Below are experts of layer 5 (counted from 0) of a mixture-of-experts language model. Rows are named router (the router's row for the expert), gate (a neuron's input weights, with its number), up (a neuron's input weights, with its number), down (a neuron's output weights, with its number) and show model dimensions 0-79. Each number is 128 + 24 x the weight over its row's rms, rounded and kept within 0 to 255.
After each expert's rows: "raises" lists some tokens whose logits its average output raises strongly, later layers aside. This comes from a sample of Wikipedia text that the model never trained on.

# expert 4
router [111  96 128  91 139 156  99 150  66 133 141 105 107 127 124 152 152 133 102 143  69 113  90 100 133 103 115 113 115 127 113 133 105 106 114 141 127 136 148  99 131 149 107  98 109  84 128  90 146 126 133 131 124 137 129  96 147 133 121 138 116 162 118 124 123 132  94 126 175 153 139 129 106  87 129 127 178  99  98 122]
gate0 [102 120 138 101  91 107 105  96 109 146 128 134 150  87 106 137 150 130 161 114 113 133 149 124  96 123 160 125 104 123 149  82 123 126 110 131 144 108 116 148 140 136  84  71 151 138 149 145 131  86 118 122 109 151  75 125 160 124  89 147  84 129 135 181 118 120 144 126 167 157 138 149 175 154 157 123 155 137 115 133]
up0 [116 116  85 150 123 128 129 139 149 142 156  92 177  71  82 139 147  88 162 108 140 108 111 130 105 126 122 143 141 127 156 142 107 130  80 117 142 135 129 114 147 152 133 144 123  76 150 113 138 107  86 124 164  71 126 138 157 131 136 130  94 130 120 146 163  98 142 112 147 160 118 133 124 140 148 114  98 155  95 134]
down0 [114 144 127 125 159 126 108 115  92 157 137 167 132 124 174 134 139 154 122 128 111 136 108 140 150 132  99 131 104 130  77 156 126 104 118 157 121 160 134  94 112  85 113 125  93 120  89 158 117 120 147  97  78 130 129 108 128 156  97 148 145 117 141 114 108 138 114 126 161 166 124 156 163  83 144 137 112 138 111 149]
raises: " ", "n", " n"

# expert 13
router [131 133 151 133  76 166 152 114  83 153 116 143 187 110 161 104  92 123 184 107 148 125 144 146 148 166 142 135 124 106 155 141 129 156 132 148 143 134 130 175  84 104 136 120 133 132 150 171 121 116 135 172 116 111 107 147 143 117 146 133 168 134 143 119 146 156 120 117 119 108 107 116 149 122  89 139 106 116 116 136]
gate0 [190 141 155 158 139  83 136 124 162 132 153 125 144 145 118 127 113 101 192 187 106 139 155  99 142  96 189 123 129 105 142 175 134 143 141 157  96 130 124 133 163 134 136 115 116 143 148 114 161 151  93 136 118 116 182 119 118  84 133 122 130 114 154 122  94 149 108 127 138 132 112 112 157 110 115 136 129 122 101 111]
up0 [144 130 149 130 126 130 158  91 140 156 137 128 143 137 139 112 151  85 137 138 144 146 148  90 186 134 186 122  76 103 150 103 118 144 151 145 130 152 145 124 101 106 106 131 129 121 113 130 169 155 101 139 127 115 138 118 161 146  97 145 144 130  92 139 126 157 136 101  97 156 120 119 165 137 122 152 141 138 148 152]
down0 [146 122 138 115 113 193 165  96 165 113 122 158 111  92 172 142 151 137 118 128 119 126 105 121 132  89 120 106 150 135 166 157 146 139 137 136 164  88 140 151  80 154 140 118 126 148 159 112 136 115 103 120 123 139 130  84 136 121 127  70  85 115 158 168 113  99 138 127 156 141 125 129 126 121 111 157 139  83 116 131]
raises: "ed", "it", "ic", "al", "e", "ing"

# expert 2
router [147 162 143 145 146  95 144 125 154 147 118 121 141 143 118 116 121 109 122 165 114 157 155 149 120 120 135 172 129 165 146 127 160 147 140  98  89 114 100 165  97 125 143 156 128 147  79 117 155 134 125 147 139 170 109 155 118 111 101  89 138 128 132  90  86 130 140 125 148 146 114 147 183 154 129  66 134 120 113 129]
gate0 [147 149 138 151  54 136 129 109 152 140  87 122 106 147 133  69 147 104 139 130 125 130 151 118 163  86 125 160  98 128 158 129 143 164 169 127 160 151 120 135  88 125 110 137 140  85 127 156 155 128  98 106  98 118 152 109 134 106 135 136 133 118 121 147 110  91 126 144 138 116 151  64 103 129  93 125 151 147  92 129]
up0 [108 124 151 149 104 137 147 135  81 115  75 120 128 168 143 133 122 126 136 102 110 135 160 145 173 123 165 119 120 126 113  71 140 103 148 137  90 108 112 125 102 129 134 144 147 123 124 111  97 125 147 140 133 150 144 161 113 129 130 113 134 136 113 166 128  79 137 139 107 147 143 112  78 118 133 158 127 148 110 161]
down0 [161 150 126 125 120 164 128 172 156  91  69 108  99  98 147 119 128 119 120 145 147 115 125 120 138  90  78 121 126 100 133 134 129  99 155 161 125 108 134 132 107 109 152 138 121 152 160  71 124  65  88 122 124 142  74 102 101 131 110  85 123 120 124 131 106 128 131 124 124 162 104 138 131 120 124 180 135 135 130 172]
raises: "ic", "v", " in", ",", " of", " and"

# expert 3
router [143 140 113  99 135  67 143 139 161 115 157 110 166 189 100 116 153 145 128 168 130 144 156 142 125 153 102 126 110 136 113 126 152  99 166 144  96 112 153  86 129 162  96 116 135 132  97 111 111 177 131 182 129 102 115 104 151 143  94 157 129 163 128 135 119  98 135  85 103 115 105 137 100 123 180 167 124 140 166 107]
gate0 [ 98 158 156 140 137 133 131 108 169 119 110 141 162  55  83  96 104 139 162 164 123 137 176 108 120 146 111  86 151 118 143  89 131 142  68 138 141 114 154 106 154 144  80 149 137 143  85 133 111 130 133 121 161 176 152  90 148 137 114 103 127 127 200 127  88 106 133 130 138 113 110 121 159 126 148 143 123 162 130 129]
up0 [ 80 135  78 168 126 154 144 139 135 125 147 140  87 147  78 160 145 136  97 158 127 131 130 138 119 133 124 147 128 123 150 139 120 115 174 130 113 150 125 124 179 165 174 176 146 152 133 115 128 136 119 146 139 130 138 112 110  85 114 144  97 140 135 145 147 106 152  99 122 174 101 132 136 158 111 113 142  96 154 130]
down0 [133 122 144 104 104 102 169  97 135  99 187 150 133  98 145 162  78 144 106 158 106 138 147 152 126 157 124 147 110  70 115 148 154  93 158  90  95 118 134 125 145 108 130 101 111  96 171 123 130 126 160 115 134 152 126 105 164 115  94 173 154 126 110 152 109  98 125 164 120 108 139 111 130 108 114 140  75 110  68 136]
raises: ",", " and", ".", ":", " (", " of"

# expert 12
router [157  90 166 102 134  97 144 134 144 117 174  82 148 101 103 145  98 142  87 159 164 116 132 118 120 109 146 101 134  98 149 138 123 113 130 130 131 145 117 163 167 137  88 122 117 144 118 111 102 159 116 139 184 140 124 178 124 114 158 143 109 131 185 126 134 150 132 146 152 151  81 114 127 123 154 121 140 146 149 105]
gate0 [125  79 138 107 114 126 129 162  92 110 128 104 142 102 125 115  97 150  88 111 118 170  93 107 142 153 115 126 132  89 132 144 139 130 140 138 134 177 123 129 110 131 106 102 134 163 173 103 140 110 115 172 146  88 146 119  95 138 143  91 122 141 141 152 125 121 149 130 140 115 104 129 135 131 123 129 175 144 131 136]
up0 [152 108 122 162 110 140 101  83 124 131 115 147 148 129 148  94 114 139 117 154 115 130 130 134  59 126 124 153 134 137 144 186 107 143 129 153 150 117 102 182 117 119  96 101 140 144 146 114 158 160 119 141 130 101 124  87 117 138 121 144 119 140 131 146 142 128 133 140 157 179 136 126 152 106  87 137 157  92  79 131]
down0 [ 81 131 119 118 109 150 121  81 114 131 129 169 107 161 124 148 100  87 162 132 138 152 130 142 117 154 115 100 102 132  50  66 156 111 101 148 136 151 124 100 114 149 151 137 111  99 104 143 112 159  96 125 123 123 133 148 155 118 105 119 144  90 132 113 114 157 123 103 118 160  67 163 119 121 154 118 122 141 115 121]
raises: ",", " and", " of", " in", " &", " for"

# expert 8
router [149 122 133 103  85 132 142 135 158 142  87  97 110 119 109 101 131 151 123 141 114 142 118 140 135 124 186 123 101 132  91  73  87 125 123 134  97  91 163  90 163  81 122 123 140 133 153 121  96  94 130 150  90 151 121 138 132 127 126 135 152 135 116 102 141 113 120 134 141 138  96 113  98 109 127 124 122 132 120 124]
gate0 [104 136 147 161 120 121 140  92 149 143 117 141 114 128 130 150 140 154 123 126 143 161 162 153 117 160 136  81 108 157 101 136 108 135 133 126  90 120 121 154 156 110  89 159 133 114 143  91 128 131 182 131 110 136  98 128 140 100 142 153 125 133 136 149 161 146 163 114 148 132 117 101 142 133  80 155 149 119 147 126]
up0 [102 116 120 157 131  93 130 130 112 151 111 164 104  90 138 131 146 131 124 101  92 162 109 151  97 113  79 111 128 152 114 152  82 136 138  85 148 121 110 112 133 114  42 130 152 172 112  87 106  85 125 128 118 129  99 162 125  99 118 140 136 147 112 187 137 160 155  98 116 112 105 114 164 120 107 154 162 140 100 148]
down0 [115 128 130 138 130 131 122 114 141 114 110 121 179 152  84 129 117 147 106 127 115 117 127 122 161 143 155 180 119 126 141 128 158 156 136 138 114 126 147 112 117 127 131  90 169 127  93  92 173 139 120  85 180 113 117 110 101 128 119 109 113 104 115 103 102 140  87 122 142 110  93 142  94  94  96 153 118 138 100 157]
raises: "5", "3", "4", "6", "0", "8"

# expert 15
router [110 171  71 148 137 136 128 149 121 163 133 143 103  98 109  93 167 143 148  96 124 120 132 148 150 118 151 128 165 128  92 169 124 139 161 146 128 152  82 185  95 122 138 155 148 137 129 120 145  71 131  69 102  88 134 164 118 134 122 128 133  92 115 101 132 128 113 123 104 116 152 127 119 120 101 139 116 157 136 128]
gate0 [157  94 116 151 152 122 187 114  98 102 106 160 140  99 110 148 146 128 135 111 103 113 106 132 105 138  68 124 117  71 107 185 103 166 139 140 110 146 143 134  76 140 110 146 129 145 132 106 140 125 129 111 132 129 133 137 173 120 127 115 139 116 137 109  70 118 152 121 138 100 145 139 169 119 113 137 113 140 156 137]
up0 [115 139 143  90  59 112 141 150 126 110 163 173 148 149 105  49 142  91 132 141 139 126  60 115 103 128  77 130  86 101 125 168 133 134 139 149 146 124 104 157 115 156 119 109 119 148 101  86 142 145 144 145 124 148 148 127 142 104 112 119 116 124 118 139 115 142 137 110 175 125 119 115 136 133 101 147 138 156 108  90]
down0 [149 101  87 111 128 140 115 122 142 145 171 158 131 114  90 107 119 117 136  99 145 149 119 132  94 152 142 104 119 127  91 130 106 122 147 135 131 149 170 164  82 148 121  60 146  71 156  88 132 127  96 104 152 167 111 136 178 120 145 124 123 124 140 116 110 129  92 119 113 157 128 155 123 131 150 146  95 109 130  90]
raises: "al", "in", "n", "e", "r", "ar"

# expert 10
router [120 134 152 139  90 133 128 164 141  65 157 134 122 141 138  95 151  77 154 102 111 127 108 117  91 119 121 103  47 115 155  91 115 112 133 151 136 109 125 100 120 135 176 136 189 127 126 119 100 154 130 105 137 165 132 126 105  73 115 123 127 121 180 148 128 155 186 145 127 128 128 151 133 144 130 113 143 116  90 173]
gate0 [130 113 146  62 138 103 134 132  73 141 154 107 160 161 125 158 172 140 135 151 134 119 139 138 120 171 148 121 114 135 112 130 161 143  97 122 128 111 118 113 119 132 119 134  97 167 120 119 143 137 111 126  85 131 113 148 146 133 128 159 153 151 133  93  95 116 105 124 179 143 125 106 129 146 115 156 161 140 108 115]
up0 [128 116 139 116 133 114 167 150 124 156 161 112 148 168 158 125 137 155  73  98 100 109 112 109 118 146 150  97 102 159  95 111 105 128  66 146 147  63 123 106 134 124 115 139 112 127 109 167 138 105  81 160  78 119 102 136 111 135 117 123 136 114 112 120 137 124 137  86 149 130  93 122 160 136 138 118 122 145 138 106]
down0 [135 125 127  77 150 170 104 109 150 110 107 138 163 142 131 105 118 148 141 131 116 147  76 157 151  86 155 113 114 128 137 141 128  94 132 148 111 120 144 117 138 171 118 172 148 131 116 110  97 127 145 144 151 106 172 123 117  90 100  98 146 117 153 105 166 117 145 131  71 116 127 155 117  97 100 157 134 131 190 170]
raises: "1", "3", "5", "2", "4", "ze"

# expert 5
router [107 117  89 129 136 114 118 116 156 145 123  71  99 102 146 177 119 131  83 128 108  97 112 140  74 100  94  97 131 112 123 156 146 140  79 119 170 148 122 148 149 144 121 103  89 101 135 112 132 161 164 151 131 124 123 118  98 157 155  88 129 140 110 119 128 148  77 130 124 122 152 139 120 131 151 146 150 158  83 127]
gate0 [130 100 118 151 136 128 118 106 138 150  81  82  94 125 102 157  72 167 135 100 123 108 131 198  98 133 170 125 132 133  90 134  70 108 108 114 118 129 125 119 107 110 138 117 121 141 143 100 101 116  68 128 125  73 124  75 173 140 135 135 139 132 124 178 133 119 131 110 143 118 157 102 131 128 141 144 145 183 130 120]
up0 [122  79 108 162 155 119 109 137 128 127 117 123 144 122 115 135 139 171 166 142  71 123 160 130  83  80 120 104 137 142 128 167 101 117 156 176 130 100 152 132 146 130 145 137 104 148  84  61 125 129 114  91 138 132 134  61 111  83  96 115 136 120 118 123 128 178  98 105 128 103 155 131 127 112 152 137 114 129 120 110]
down0 [136 153 112 101 101 108 128 117 105  82 122  71 118 110 152 119 117 162 119 159  80 148 115  82 100 144  99 156  96 128  92  90 116 162  94 131 155 100 135 129 117 159 117 124 121 102 126 126 101 181 142 145 112 130 109 118 113 138 144 149 104 145 103 141  99 155 110  79 108 138 117 134 141 140 120 114 135 127 139 116]
raises: "he", " Two", " One", " However", " Three"

# expert 14
router [142 120 153 108 162 130  88 142 132 111 114 126 112 158 151 162 118 162 106 102 123 146 189 128 120 153 170 124  97 134 123  99 150 144 122 114 106 161 134 128 119 127 119 125 128 120 153 156  98 128 144 126 118 127 106  83 171 122 122 120 101 147 118 128  63 125 188 103 112 154 126 125 111 137 141 162 144  93  94 109]
gate0 [101 115 115 117 136  76 113 138 119 142 140 131 112 168 112 102 114 122 124 113 125 158 139 122 123 132 152 127 131 129 106 113 121 140 114 114 145 141 151 122  96  84 118 159 146 165 114  85 131  58 136 121  89 106 127 114 123  77 106 127 166 124  97 140 137 138 124 135 131 132 148 153  93 121 147 157 102 139 157 122]
up0 [112  77 108 107 121 138 111 157 111 102 152  89 127 140 103 103 141 154 139 142 105 166 143 122 137 149 160 146 113 122 151 104 137 169 122 168 125 145 134 128 128 122 144 152 135  97 109  89 141 118 137  71 110 114 117 146 127 109 148  98 127 131 120 108 136 141 113 128 149 124 157  94 101 160 146 179 118 164 155 138]
down0 [133  92  88 110 127 127 132 136 108 120 124 144 159 152 128 114 108 146 124 128 127 113 156 156 141 163 123 135 166 134 152 155 152 163 124 126 147 177 127  87  88 131 148 113 169 136  86 135 142 131 113 143 143 124 111  80 148 140 129 100  85 142 165 114 111 134 105  85 107 143 122  95 144 148 155 109 124 126 138 154]
raises: "3", "2", "1", "4", "0", "5"